Experts of a small language model.
Size: 10 layers, width 384, vocabulary 32768, 131M parameters.
Experts: 80 experts in each of 7 layers, 224 ReLU neurons an expert, 4 picks a token, a sigmoid router, a shared expert of 256 neurons.
Training: a variant of Adam for the experts, 556M tokens, 8478 steps.
Below are experts of layer 7 (counted from 0) of a mixture-of-experts language model. Rows are named router (the router's row for the expert), up (a neuron's input weights, with its number) and show model dimensions 0-127. Each number is 128 + 24 x the weight over its row's rms, rounded and kept within 0 to 255. Numbers have three digits each.
After each expert's rows: a language model's description of what the expert responds to; "mostly gets" lists some tokens that are sent to it at least half of the time. This comes from a sample of Wikipedia text that the model never trained on.

# expert 44
router:143121135109140116121146117128155136153105093075160136136179127116137097111133114170123138145127136124156141137147178140090096110114142163084086155137153154122147115093086121114120107120136128093150097151109112103129136130131124175116117145168109115123108137141110131116157111119138117176128135106139175134145091101090096131145153127126113114097096129135165079085152115144106089161133
up0:129120151119089114107174092141112138155157134108128107161115133157111040141087096138116142125077125131108109125139164097163097129101125144114160090129113121111149120105101076124141100120133112136159161138087094141143153110132119135120148151127108111161157142111138186110152104129124106165150122159114122153158139131120135125148143162151122119093107127115160141109114141108139134123137
up1:128112131151126109135115082090139126098140110102107090107141134123152165140161173161143107129094135108162148144158162086129115083097135100089113116074113128121158127130133131131138121102163123081086120112118047145144122091102137150106106122113120138145096105090101122151099140077169109161156116141130097132070144109123115148096192074116128144147169149149107107136126137131133136133169
up2:106118123102115115115157102136103151151125101090115141109127135136141089156132137116121102155143132136104150114141175130112103148128111105143147145152141135144135119106101110102111168110150170152136146135136076172086109145132145104108164125117164121114094135118129168157137145097108098140122157095158152108111093138137165107130111153118148095187114137153139128092120102162128095126103
up3:140093128098099172110110139103155150094115080116111108111154118094139145124110125175134164135152118162144127128143136163145112117102146143138136158058135123107106164123101144133134143139101137095122115092137128098178181150108122114150145091081162133094126107164138130116138139119136097157098136181147184125124095109143159124107149162129126091144113115138134088080105143135122142148128
up4:108124140124119098136133133086144147130122170107107114100080140145140126143147121120126146123140127125126136133120147089143137124147128160127144140141148139110112160106118116157139125126176123151121094168107103110112185132153145153169096147105136117123125167171103148110149147118131127157117131151129139117153107119102105182125143095160124041122124158130142138146120144162083115122099
up5:058136131151087109136121093098120123120173131136159110139187159081131143151130135109103133103134115126181114111158125156153074128138162123096139122079144109126116110153127121135175141206110132144138151154120107111152126137111137121101153143145122144120119090182123102142157142137148119120114158085125159141138110109167142156153144105135129146153098136151128105168154125111141136118142
up6:119142158117153137114117124139170130146114094168148144156102105134142141135133131115087147129156138089152194086108104132136097147162125118078151158133113082158111130110137111175110136109116100142146126121122133152092159148134131104117109132172150169126130127115152118113123147083158103109062219119118197109148120111177119132156161145091134119123108094144122143121113100164125059167165
up7:110143155149144136105135118181134129154097135127140182122144158131120148118086130148147138123185161141147192131126098125127144155136134140105141124122118127122123104126150084141064099187126130141148101099107134114142092088120167119130169115146092106087162139140137100127099173145119072114128159119139140167117106119120113153098140124156057143115111119094106153104120116128147125159129
up8:113160107123080131105157112128099163153139169110132121176112085119140127094170130117110123154139141167128139115156149162083146100095123138130111106158130151163124122120102099138137143150106142148109097154134125127138095127140136098180130102105083145102152127152111133106086103153168150144104143144187137155129127107128123156045134084108105153118128147166124161118153117148109113116117
up9:145138112092137094144129092143132169126133166180179131077120121109123123137116118100111156092086100122149107134153131139102134119126144137064172149152094166134112149094124120143129155080155133198160132101108123130102112156126095128117131112156146119152107128146083174121094137139148119202116134150083145137126112137120095094092114102139105151120156128138063107151104148122120077075134
up10:118149132109154112147147106133172135156110142124154118154134122141135092124137174131105102133132134161143133107137154157157097127112125139155145145147144135134140066118102120133109105145140104142128116149108128123109144120143116097140106152084105104118200131121142108120126117149145105149152148118113111143111154119122111080138113122162067117161104167136170108102153126123116073138166
It responds to: Table and obituary cells. Pipes and line breaks ending table cells with numbers or coordinates, plus descriptor words in death lists like American television.
mostly gets: " Insecta", " Pal", "aged", "',", "Geography", " Ottawa"

# expert 61
router:114157147120159133112117132156167147118120122096153160096142131142177088149133109139096154144130188111114163128118172114120110093104122172091127122141157128136139127087107085135074075122117140106121117168116089120087129110101137110145144150144111140124109147162127172150139163107114096099115181100121186121123107073106120136107162112090115132137126162130126114084116146136138112161116
up16:094103123124169108085118140155131136125186111136148092105173134109132129110152139149096095150173156120146137148130131139150159117106108104147170137124149143152120128122137132174080131105139175176074168155119143126110096145116167097176116127107078154130101100171135118125151137110121098111100149113147145127142132101160132100108106095092124134140139141136134132098080117114124098140110
up17:139135109144124149171140108121168145152139109086134156097158136152173100124130168154138136137122109098121109098155113125123099105112120110123144172118137137139132120093103112124119095120126099136105155132103121130098179129156162145147157127157110094121123133136122115136119129120140066182154097124100128138126149128097131132132131154154136090113139136125120159128116077173143124149123
up18:127131207069132124134145112118115152127139132115116139183112140112095127119110090112117100124101093134091085117117151118100109136145179113100148073125127118148135158158105122123130139099167141144129163080140091152152116127153136184128149101124142148088132114166110113131114094112116124116133130113139138136180105157134114130118152144180132136109134112107185097172137137154111138139146
up19:138107142158114108132110146147136148146100147108105083159131096153131135105142112116086108172120147162110123124165103133141155131129110100134065097088131184102116133138100126130120120161101142140174159119160130119069111096152135157121141121120123155134101148129106149117143133075120119150143116146109149130126096147111124207088096111114096116125138123138145139142148101121135096142148
up20:128111126085133129143155138114125145121103131089131129123129154158152123118081104147109142153100105146135107144096101084097156130137092134111179137101133120121123104119108158130128134115149122076161128119133089121065156120115097178136122076117130192149133171130110153158130065168113151153132091161130147120120096120148121124134106174124123065119150086124109122156113155096178115150165
up21:129119166164113121104163103116175144131112126103129126147107121100146137112099102157175161155097098134108125123092183112157114090147117165082152092106132125151126154105098130139160120142123086113134153137109112139137121121165144105117161127073136140147127137162134151122095139100133136153116132150136113152126111120167168160129142147116168105138153109157089099138148107125124118159134
up22:173115130115111115137112123113118113108107142077154116146196139168140104118148155125117137155097125105142152108122157132178149163113125106148114157108161159079090107135117126119139128126109137152148169140143111127114127102125107141130096171175112164158142111125095124069126153094144139153127102124152139142144091103148115085097080077146109071145099135139131145101132109135144127138121
up23:143174160138090158130150169126114100217100099106133136107119144131145127154115115101155144125142110131111125140102100141123136141123102129111148074104097150134134139112128153145097112122129103167161121107149100126130128115126173122129109123129154139144118141137125100107122176107153150123154157110112146105135144095137098106171139144120131154148157108167098117124113100101160137126100
up24:131130133132128072122117074171108132119120128074153098140154119128142139132109159150130139107094112103167120123145142139090206102103100109093138123111097098146128080149139117133144121114157136132197147139125083149069134093138104145137102156084130115147111132068101163147102102122148112143103119123134128112161171119107142109158098105125120118113145129163135133115160110127197139180139
up25:102155113077137134144124125137122157116091142118123137132073129126121114143090073104106141083150153092114138149137122128150136138066165120082168129093103084145127141146142118170109118157091127143136187164121140141147135138082148156133114163103172115158134171136110148150144102121096129111149077129128109137139111101157145122151144157144123114104152108133134144156124165122114131091138
up26:125147095112149098143139121172164156093153083090126115141143108146169138152171081134129132113153167130151122116145134124110140099110110137077143161128120143125116145118085131119120078131146153138116140172113140155084167109074159147186112162085115111141095153175112133151118144121075146143125130162097159100087144087142122166139110115101129132105143110115094147136174152160120154133123
It responds to: Capital word-starts. First pieces of uncommon capitalized names and words split into parts, such as Nă-st-ase, Ahwatukee, Mort, Shoppers.
mostly gets: "achy", " RC", " Lank", " Och", " Crypt", " flute"

# expert 11
router:134145175159134099125134105105211138134138132124156129147146136104197126139137114113143131137148155164092144122125179130150114113138127120055122142097096109133150111094104099126116122167141151068152115124111115124138150100136167150127182114128132156136092114119106125112122147119143108147143145140150118130132076118118144163141125116126093127123130159169110152057140101127143116116135
up0:114104133156124134120126083152167126105128133137157169123100097102149126103097094110069120165151102141089094153142166162115131146133119187106126129115115132108130141152115121155114120130143129114100117110117164120122131116115129130126127116123153091149104137132161161123128108125126133136134183147121136124106129110091113120098216123119120123126145130135076146116118091125138135157143
up1:151126155160120097128136159109121123103106102095178098126119144129124118121135129155142096166117090177164081102161121135129114111146158122120148136107100166150095126104124128116107097116112129160144127148153143114101119100130142184117124149103121085160139111137086106150150139159130140123135103094169151124129159124103117083155127158141106107038149111086120122189158182125077099117099
up2:156149129108113174106116102103150144098111120064123128146138145117190123137106094123097104155135170104113109125142103106142113131117151112156134128142109130125100156134091093105101104156128138146122150159128157096111117119157134116121178117098150119152140106133165136092114090083117115125107137125147164104187126136140054094113112152125136149126150089095118126167167133130132110132114
up3:121140182209105122125128134111098145138101130111094171081160131128098146080132171171134112150093139145174157098130114096162116143126108096115148118163116102099135104135129129142115088111125112073081099136078136154102148140120147140142148108108123170134123166124156122132089150104136132169150158168161125136153074113120120140133163093142143157136110104086113124141111118160150128134113
up4:130162144117107144130199091182164108089109150132154133132142143136159146122159142136110130103131148129109127099138150103110115142117087137100120090112089147133114090107083178173141137173134121109167124141116130127152171122128102131070143113092134085079120152128149177136101121162164100132107097133137183123099122097157158172082128091072183133121142130127139122121105096121101156117143
up5:102127139156110114157134106120134150172126144128164156108124108147146141106078124147158150109090136170168138132129135098146117090165142139119133114140172153118147134064125111157120113149138082117110102141123137165128151136079122106183156107113117148181152106133089159129102133093107118154092141107153126082138157120122138158146113149106106098110130166151113110119110143136169145153126
up6:113118170112112137118146127118117149105109149119115095113164102100099099136107131139116131130123129123094105125136069122126103093152117127182153027128105119128116123138117126107162160097118145140110166138117121124119112163102114134101100092139139149128132102117090102103159127130091146138149144127121133138124120148136138082116127161149107123109115132131116112123101136119113135152131
up7:139104121097155122102075149131139158109124102154177112103152136117139121142115153180102142129129119132139119084102104060085126109053107135143168123124125126148137089101142103188123123095092143134178091127145122137144118172129122142100120118124131151140151132129085107127155115125113109125113107064118114129100111123177137139153125170108115126104170121096132116177111135155108134111134
up8:137166154137156104088136116129127117145105158110115174126120138110127134134145118134142143152103076127111094143078105127137140108116109141143132084154142117140153104095112115124110096180156107090109095141124143145140107110100136141120144099134163116174116145132177131145103118146111099108146126138132138158155159140128106148129113130147116138147094159092080125163137136126116132171135
up9:097140131163073119141115141140120120152118119092138100121158125127089122167108168151125106155136127145156097141114130161165146134124121164123128114134132126149134146102088126143091136080101125129119125161127099120149109148120104126159152167077163130163121100137121128106143080129169118145125132087087147103138102116123138154124135148137122125107125134168129141185091127102140101109138
up10:153135113120128118173107126138115146137086113138132100139170127092090127115119091123093122178143074181210103172117066151130174128104150133121180126136107134092121132107144119130118155125141090155148111134135123126111101162105105118170105123173123120141146129136120153138136159093113096187168155108118112143098188138073138120130087150127112163111126134172096140113069122176127121115121
It responds to: Table cell contents. First tokens inside wiki table cells, such as numbers, team names, party names and header words like Candidate, Votes, GK, Population.
mostly gets: " Candidate", " ±%", " Votes", " MF", " JPL", " FW"

# expert 41
router:115191157103122113132118133119144168129133132094137154099161148094193102145168165167134112152125140110123149109108153148167101140119137144106136155139113116135179066105101113126088104135123144108182139172111134108097159098144160143154123156136139140104138123166100150141145138087116131153100170100151177153118094130091116147133121139108147063128092134139092112075125160157108083129146
up0:096170094161102147095092068134130100156206134150150143109118107109124133093106125139132112148135129185117150110138124124098135140128166118107146091141136139099109112106093142091196156149111092136136136080153121156134145164154124127118087149044111100151141100122125139149124117123136129113103115144124120104138098093132150096132156137151102111105144124147122094158099112092092172094122
up1:113122136101106132078136116118128139127125126179123139120135092095130157116169127122141185120065129097149176109128148123102167126114121138155168082109145145140116128123108149171151156125150142110132154129097128182132070168133138143123145140104156159124127153137112133144144109112154101110146084144093140093126055099153127125131108139130156171092169170144099086155113142127160142121108
up2:114161121146083171093122135150125137125112135123112114153071109161169086123130142134143116135119122149131129108148136143167084138168079093079140125116137138119093131133123125144139132153153185142132071112121153107149119110111128113139121122110121080147070126136130115119125133153143150187138146140182112113138100144094116123140132115160100139144121123128142150091133135115111142131126
up3:154164137087109188092126121103131111148129144112155059161143126144127167133118103100136127117106123147099166138120164134125135143110123116119098149114164154072098170101152122112100095145121152142183105136135115134168142121140126124130114128117124153130153119145110133115151163147139086148083143115168155138144144112090181135114162137149118118100130156117116075120131103097182117133148
up4:133141170173118148089134107161134092125151131150159148095134132122144126096174123087128109161160179158124116124106111073120150134166147148120090132110113112146139147130170157101118119139092135147118135151116126186149073118107137131114139125122142134183093076135137089148110139087113138140161127140108113129157148122094128133117107088147103130106150103108081204159143080103166129133105
up5:135191138180128054165138120178150153119118129100156127117159122139139134137116121116138164095093103131136139130132100134139140140139134154079136112156136090145113115075101127120105148133130108132130124135080169134126144160123122107130151117203109141130157076087171126098136149119090096174151121142132130134128120166106120140104148160114104116113125192114105165118133118138118167129167
up6:128155166111090126078146067126129134131133195119084160154118112085113152125139121125076113085131129127091164073173095106103095138121127115126118141152163106154141146066144095141137136117089116103094160125151127106109126147132137153116098109146126135126168145149104156126110139141134120128085136137134157133128098118118142132096133158144108138094123127156115100159129150165119129131140
up7:141141147123103138130145148156130124107130163120115168122143080184159109133159150121098099093142139108132119123126133117141125153099150118135107131137149129123150112123105125145153136141109114117149190145125083102087120113126155116096125095167113133147128196112109104136152092161110143153108143117124119157111132122125133145140109128117134124157117143129141132138166127136094122119194
up8:137118125132093125113126138103118115102124160144125152111124178139126151130148160125136130114129111101131168125106142124132156133115148134132102113150146101121137092104110099186145115147137109141134143154117118131072076142110127119131091124121146103135133167127117104123105146082123124126111150123139129164162147110109144121172101107151099113130125129131083109158156127127113149113172
up9:159103134111117179133126136115137108148145110142133155120111112131156121142144150111150121089145121107152108115123096089072131099170160138114118134127094098149118128143084159147140137103109146087112161162105175110119168140152155130151159112131153139073104106113120097162139120158127124162159137152120121136122121126200128106098167115134121109148105119100114101137150105115108127147127
up10:129128145123135137128157101099193157159121108122089123168102093124159141090163120134109128087174172128130154097083124130134134116121152124127152125109125100115128112129151133203082098155158104130095146106128144153122135120137146093153136143094109126131162109089153146123138118145113131098103117108147111128175118092143137140118153113133097091139139137136151134136117061115195138086107
It responds to: Table column pipes. Pipe separators between table cells and the |---|---| divider rows, especially in election result tables after Candidate and in numeric tables.
mostly gets: " Coordinates", "|---|---|---|", "|---|---|---|---|---|", "|---|---|---|---|", " ISBN", "|---|---|"

# expert 43
router:120162150153148137109092073134145177115122130106154123085148100088169081165129116173111136158127159092100137102127172154153124111088100159124154137168100157159170118085104110164099127142126145067118122129097101115111108099101105149138164142147138137123136152140122118145130136130165071161110142128136163153118119130132117138123113126112141104107123162156101159089098140138120113167152
up0:121102168122094143124121143099124124157140125113140167147154178143132147104137101129144103151123145160115117128149129132110132129163177113142129140131155147088172104080113124142106101137124093147110183156144121128111109079140129145159136141115139106129095132129089112133109101115139160154102143126138120126117142126109096115146138102130110107139142168109119114124159138128132105151133
up1:158151103085121101108119107153128156122110119160106125146154145103108150113134085133169188171113132136116161090080113158121147116144113155106127164144136103133140050127161086072095108179159140150125132144129131136107134132135133125111144120125122133112126122125106124120139118144093127165163142117133125120157154091152170129135146097147087134106139115117148156126103150090111135133110
up2:128175159098121143127117105098122111141171135133123128109129109134159094128178114145162129131070176096125135150152127126117123124125144085121142144144118143151152094134102103175092120124190125135107113138125113127074123093176130104110104135093108067136158123108153114192153151092132135111109125106140156132106117131123143121144146119088120125134075134122109127116142148120117130172171
up3:165130137087140139139097080148139157134176101178122099167138157106140109111090106089117119124123116145136191135118113112128117112113116129105121143113158182108110090095120134113100112153115102156176165138121177113123129107126100108099141104137118130133135094097133115123155150161127076194112112099116132156138146120121139133129090145134095141169142161115111140158124103087156160122127
up4:165148165112140145106149129167197100107089089085143098104118081129209109117147165102083091123099138085102155129157165148095113090122100096091102115138129134162148123138129095129103152178115185143164117122092143136138119127095128152110151131129095126097084112137140153119123117093144135129095150131126132135114114155096092182131135144122099143127125150129144133094139089133156105160104
up5:094120125166136165113149145109133154111106124116171101099162151143117124118136161136116103183134089174085104133137168147135114123128122122132085146116113158148091106119138115120139129158121125146105162122130114089158147135124123089137148166103137127149143176178098135125213122129108128133076145095142108179123119121107165146118137120130153147138137093151118094149111121098121141128175
up6:146146124091099128102097123116133140128085115146173116124125130109128119120119117133116111198129090163126151122133123137142094116130121105135145096123171167049111124112148128118138100133116127176132152123078155117155104128082128130122110182168109132142124101136138149142144109094107102167145134125134147150127095137134143156122154136144091145121117123140129132107113124099099088082172
up7:178137135161124132106119144151146183108053148085114127156089130113166135072134150104118086125127134123127134106096127182134135124129130112113110119136169121124120120132138062089123098173162151122125151132114141152137111139165160123146157113111129085129132107124102107146120124139149123120111137128175128144123128126095171157102147102119088131137087110120160146101127103099135115127078
up8:148136115099142126096133154177085161147103125119115120196105146166131111137152153141112153140133115119125124126124121122140122145086100099134115137106105140116153122124127137138121081196143151141104153135148143133080123128142124106141144151167077141090161171164123138126154136148143108147111145129197117105159152150120164119149121120139080115127115174098155142114115113156165152126108
up9:121106130153134170144115110137122162104145129139143187122181146111155136112116118146130107128139115153132117117127114142138134117111180130149149114123128144049124118112060124123141099159134077115113149133152132133124115152134093090137176146136118131153096112120089076150103074126122109151130178121129111136148129122151103128101136116094110120102085122123125136138120107114113144131105
up10:160112126106124183123086090125145107131123142124117098151146122131103126125170106092159188160131146145124157113115135154143151138112168128125101129136138129084150123136134105127124113126104118168161111142146142121177146082102128137150143141136092140156153145146140147144164166105144120098153172099134125132123136112088178132164175086174121133108086108135126109136139087110120151157129
It responds to: Table column separators. Pipe separators after names in tables, plus section markers and award words like Best, Outstanding, Died, Incumbent.
mostly gets: " Animalia", " Outstanding", " Incumbent", " Died", " Best", " Starring"

# expert 40
router:138137161110167112088100096122149147136102126061126113091142119135162148133150120158115119137150150121068149098091157168124128147131130167076105125101161168129120113120112139134070098133133149143137122135118108130116135162086118142130162137100137143151133142155102145186168132108131096156121153133144173133138130123090144149121129118112107137124135164157154137124130146110151130147133
up0:136112166159151118119119119101142150114145134102137121129124166120119121147160097109140142165152116127113109113117119126129115115192126107130112109089138134139131120130132137153103122123116155186126121125157130140152159099162152126077148161135104114119118155150108136115144123108112106136137167144105132142099111108130108111134177104127123141109129129166092096083151111099136108147095
up1:130156121158121119074109130125130141153124137111115071146151127098117129063130126138126135134156117136130159142123134145111115142128140125121127212108115131144137101147107140151121122127054110113107096140137132112106135135177149122112138135132107155127128152107164172134131082136147151127147100158093144103117158166137123114086136153136155140147104150114111125140161132141129121102144
up2:129132146087118139117153149108152121128141112139103146109157151142148160137142162203144109123147141154119136089142148097114117113169134107120129117124129111123130168098123127143137165139128117114108139120126083154174159153086112126102140125119142139087151139162145150160127123120115066141127145131148120174100124138115147136138140139099104102117172133143122109104104125189109128087163
up3:107133149106146131137124114112133116060096134150164165159132100117131144109126134122137142129143105167150123137139147105111127098111095109149106120136160108117133141118138103106132128134135147078157087135136099120121089093165081123122105150146108113139119106186157132148142100093146156120142137139137117111129094134121107140152137115123164127091120073134138133138172164190107119136115
up4:109119127181132108156119123090130120119115147102180110117120111117126110121121174196130154126111094148150089106146143112070123140132106097096151159146106131096112116122092122155196145156155179114132129112126130144145104123114126149153180117110141174156076168103112138145144111145163099111162140125136154148121133145152117128121089169142171103108114156157127113130119138153160120150109
up5:150124142144129107149093122122134147117135166115140140113093183114156125117129129113126069158098151136094097137158154186133119123122107150157168127137142097137142113151140115136146101152086127113109120146139136161150165183134131111166161135110152149164108144132141132130069124126165092125123129104159122120171132108118136138134132162152130129169117144108123091112122149224103106095090
up6:106158140117071106096104098126145144102070143133090166126123087127133127109159207127101149149086157131147159149138175105124136137146086107145169089158117122154135125116124102166098098157150125120122146123131109120158163114111135104143144133108151127151165135182151125122144067144096144133105139102127093113096127169115184098153133178103136098152140136131070098122129157152128134118133
up7:164136121128157139077149078119128180154137149101143135084154120112144103117135083111126140121143155123121158118095149153135136141142122143136093162119144149147131154140128134153150178140114176144148154108114113094133127102125132132135143124139136112106137120142137197121148110107114118142060131121164119128133191152123105153137145139143118136132114169093096140108116109101145128140125
up8:132134152137171134093106128115169127096163133128114107136150120112138141058145126136148098155167174129132127131094148180179184084117132130133140142135118158160154130111132141124154149148125108136151123088168130097134137113112116121138157114134140143135104144158130141160162136098130113110130165105119144129180159129139139130150167095137165130086116115070091167070147124145135072136116
up9:163141121136110136088100131119135154141138150093163096105117083104106128106155130155114107105131158143140108124106163177110160106147124161129125167132089122138129101190135094138129134148144112135147119116154168142136107152137102143149157112105080156115141112115114172134146088098135169099109122104168146163110164159148096129155131194105129116088117150114139130114101084099183136102143
up10:139133118121105133117150078089133130116110141110166094135164121161156129126109173126149108128127151101129144136133127112138136120138136101067102163129104137154157127131055168115161171120123152113132129117073123119114122131089110149142159183179127102139161141165154107174126097092078089154151151083114103132113151102089106143122139103130127130077089167111123118105119160141154123150122
It responds to: Non-English name fragments. Middle pieces of foreign, mostly German, Dutch and Scandinavian words and names after a capital, e.g. Bildw'el'ten, Gru'nd'tvig, Van U'yt'vanck.
mostly gets: "uck", "chel", "iet", " Sey", " folk", " Ny"

# expert 26
router:122182165141158119114116086118158137109093102124126146089151108126175119121145120147117150153112148100070139127100166134156102121114135128058135113144126137133141089076105120148074100163162120116121100146146106102125102093106151108147151115149148163138136116136108149148175135129117122162132164145119188143113136128134157164122153099098110107140138123163092129103104142129147090182125
up0:102132142180116131092151133115116123080133141134090093087149164122157159144149116128145164128089139156121150092177131112148136132104102112100110088143138089101114111083135119119111131180189120148126145151144143121156146166107088062148120124142161153137131107110125113132136113076135125110152125092108124106155128162128148124140123139145126132109130133123084069088145130129125102099099
up1:160131167122169126095146145125090153160137139100132143138114138102126079139121116128137116120133086156112125086113139147120128139127149125127081145072097081135109125151121161112164187195121157112105146130131144131117128136152105167137166128095091107169156137140153106144125098134116117110139156135146067144084123114149168174118117068136113132135155156123132085130124118115158125106126
up2:134105137159123136149126100139152158123118125169122165148106103107178136093143131127105111122141114116141170162131141114142127120108125130147148085106145136097129132165171126146118108127115102126141108121107140168122090121091122120069148130168144121140123149143182195160123117135109131158098168129164153101114127130134159139118102126148109092080099127157156096093132141147119072168118
up3:067158160126109115145154084155195123101087139133094130092141093103163086093126153164150144159153137092099153115106122160116121117120113115107123128154123132128119134166105106147119138137106107183147137122103123097111088131114132165160115134150126139100100159158107180115168143128080103155111123139118136151146131192098166161153111157096113107115139139168128119099067144137134118131110
up4:136103131142117131122125128119145150114144173145120134118143152130173118126131096161128149143119128151086148084093175136158146132088099117143109128116101139112154151104125123130138158164122120113181138102162180114128095161111107124108178144154140130167129105121112169116151099126130125092080114089142104112140139130130124110118142118119143151117081138106131057087106151090115104122131
up5:109129136091131145113121094092167143107143137133138136099137090151128122141142103135102086094151133102156162175128136127096161134129111143092144124145147138118100129093109139150168166113162144109123101157127082118131146122129130143125084098181052135127150117158119137138143142111134135174119132127116132131127084150137117084119140145115097108123072123129176116138126156126130132119129
up6:099140163153144118144154120144124121098117125056123122141132144134115163102133126148129167167138122114159164156174093170151120149099184122102174134105112128137140088099127149111090106120137135124130140160152131078109134154130098157117104144126125119063150125154155095101112129110107111103121072114167111164164148110129129104178126103151135129098105142132144132128129122150086141115110
up7:146146134163108134086167128109095103110120146126164142132145118128118131139112112133115126123122143101113105140174127118179106126129126127115121147108079107154117096143177098118068109141161128066145166144095113118169143146134151125144128122105157092160106136109126107125112104137139133132125106105160176118182108086114188139082095126112158088191173137119150153120123138126093121077113
up8:099138084115109193113131126121126112148158129110104123116106157092143098166085152116133117122081156100115196114084117133133075118079143149157105142128111134140167128192128131137105126148116121159118175147095155130148121110115092148132148113166087155113076126104079149161099110152125096151129123145146168153119139138099154156094108135106126092166097160045118119136116173152099103137116
up9:137126153118119164110139154143140082119158134118146180125129123149124157095166133122171111152131151119122116128138141119130149151108151129106108153159145112138106129122163142121140154164165123107114111156094128131093107126136091132095128124168133134101079146128126115114111129118169160175126117107155161131140148154120144074108103126118134106083118125148156163129091127110113154169137
up10:155140128108142107119111089107146153132108118152140143127140110114117145145125113165093094168110152107073160078123113149191141158163085145099150123148103139119134150132132101116120111098159158170141114124135156094164165125109110156138096136109158149119141127144099094128161117123128144130110179100119132170106169146099132187100177102190085126119123097133114128108110136130162107163102
It responds to: Song and title words. Words inside song, album, film or game titles, often in quotes, such as Love, You, Me, Night, plus romanized Japanese title pieces.
mostly gets: " Love", " You", " Your", " Dead", " Who", "Love"

# expert 35
router:143141140171173128115103114138099179108142130096121105133212116100203116122165139148135184141132145138130145129101115127156133113120120122121105134128122119085115091100111141124063113160159153062124127145132102101142123098147128103156163117173173154132146115136070115138123134138162075167135121126179160159154099124119133125121160130133086120102121155160125134085112133165162104108118
up0:128111144093099159089087153108154131087108130121151108131097106136141169133153123123123171134105132127155114120115140158112131172124169098124092107116146188143144162065098098155105141126136134185141122134134125105112121129112104126168125118115090129144148151141118161173138135145088145107125132124119090100193156143149130096132053140143143108097103109167115109178078152100103108166100
up1:135101121131118172065118122096118114101169109113129186098133110111170121113126141126127101121073139102129153115131115154146112136112075144139125120105157148102162140163136110121124113146139119087149121115145122188082135111133155128090112107158144174125075129093138152115124140134104121125150139120135107131124161136104171141111091120087114096148098103142109139095129107111123128182123
up2:149126159124119128107094115158108144144121095092149097145131174107111068128112102133152126139104143134123112129127144119095118095162088111125110146121142111080142108100113170118103059156131158122104132150081117128119158160121110107155113149140141134109115115122140121172086136150182133104115156118183145149145133118135129130141130154100072095099141116134152085148138118124154102201136
up3:136154116131154121108146132108155144077108104115130161096140086085140096098159098139106125119143116118074147145121134089104137108142112153101135091098083124125154114144125130119183138107088112134130124093121120126138183169107107098190122137118120131144141155150104155141157135094165133163092124175145140155131101081137157107153136131114116133118156167095138133154161122127151148082129
up4:119116148149119101133132159122138078155091149096142104161109158167131133136102162141150127123124118138112112147136122094132084152092151115103151137120137101087149119127164084139174115084180109130119108116116131108124113120132116151149126142106159104106174153127144126114134141109180098156088131127157127119132133133096130119152153134175119107136134123092110135126141114143104103108151
up5:085170153080181114123125178104134099117148158097119104133112134149124119114113113149128132125117116110140130144169133114148090118106181115134100100154139128170121118100137122144144129130107158079158164101087162123119173073133128146120133125140118115135137159129109113166126153129107132133119126118130132125136193115083164149154135139110096139167120121129135096163128147158147121129127
up6:151148115120127107117123139102129161161169108120119086156083174121131175108113092113125109126154135146083147145153109138095131129115164089111160108137160117103139171159177131130164153135113090131127101111128117129104139135143110107146155101118107104126154167145126152120128148140128148155128096135160119112144125101131139141076100115166160099145162151139163100148157120145125121118168
up7:118167097065110156103118107151120192101099122128136102121148148118124118139065150133122124134120118122081159150101139136144131128115113110120126130133120130091121125147073168138126144122129159152127162116087129158137050131095146102101126140096112135129144137125141124128078087133092122137144138091128134167178121155155134118137147158169130136133124121102115128101110153116158118154127
up8:116103136135187144084119145140124158095128108091150147127139169117129144136108122165126147137108134110111133093143156154092146086080147112136163151115091124131139060098083138102099124138151169149097164106159134143164098131129118144144188154129125121101123140100131154161089155135144159113135120106117195151158152108140133125158139163109093129103120141120115099137117168104096101078114
up9:122067130141150125124156119092134158162103117147149096144138143139105121188081099114101099102110108078145155115133124144069142107144108160123137058133126128174195122135139118158177117135157126146136106161144148178084093107115108153110137114136122145160141155116100143094115155131186146090132119110097129123070124112146150114117092149110106122086140167127139099142127107156142101101148
up10:132124144102124115167096142122136155114097126096161124130133125131111125126120131146149112123146102132128116119157122167153152140140105122111148140141143136154123125154114140186147146150143142109090150176113170089173088098081099115134108128116118142084158105159117109105119134124143137174124137106088165125150078162085154096139089126190122122106090153108117143107164144147108110129190
It responds to: Infobox field labels. Field names in infobox lines just before a colon, such as Branch, Agent, Website, Genus, Coordinates, First flight, Win–loss record.
mostly gets: " Website", " Coordinates", " Genus", " Clade", " Phylum", "Scientific"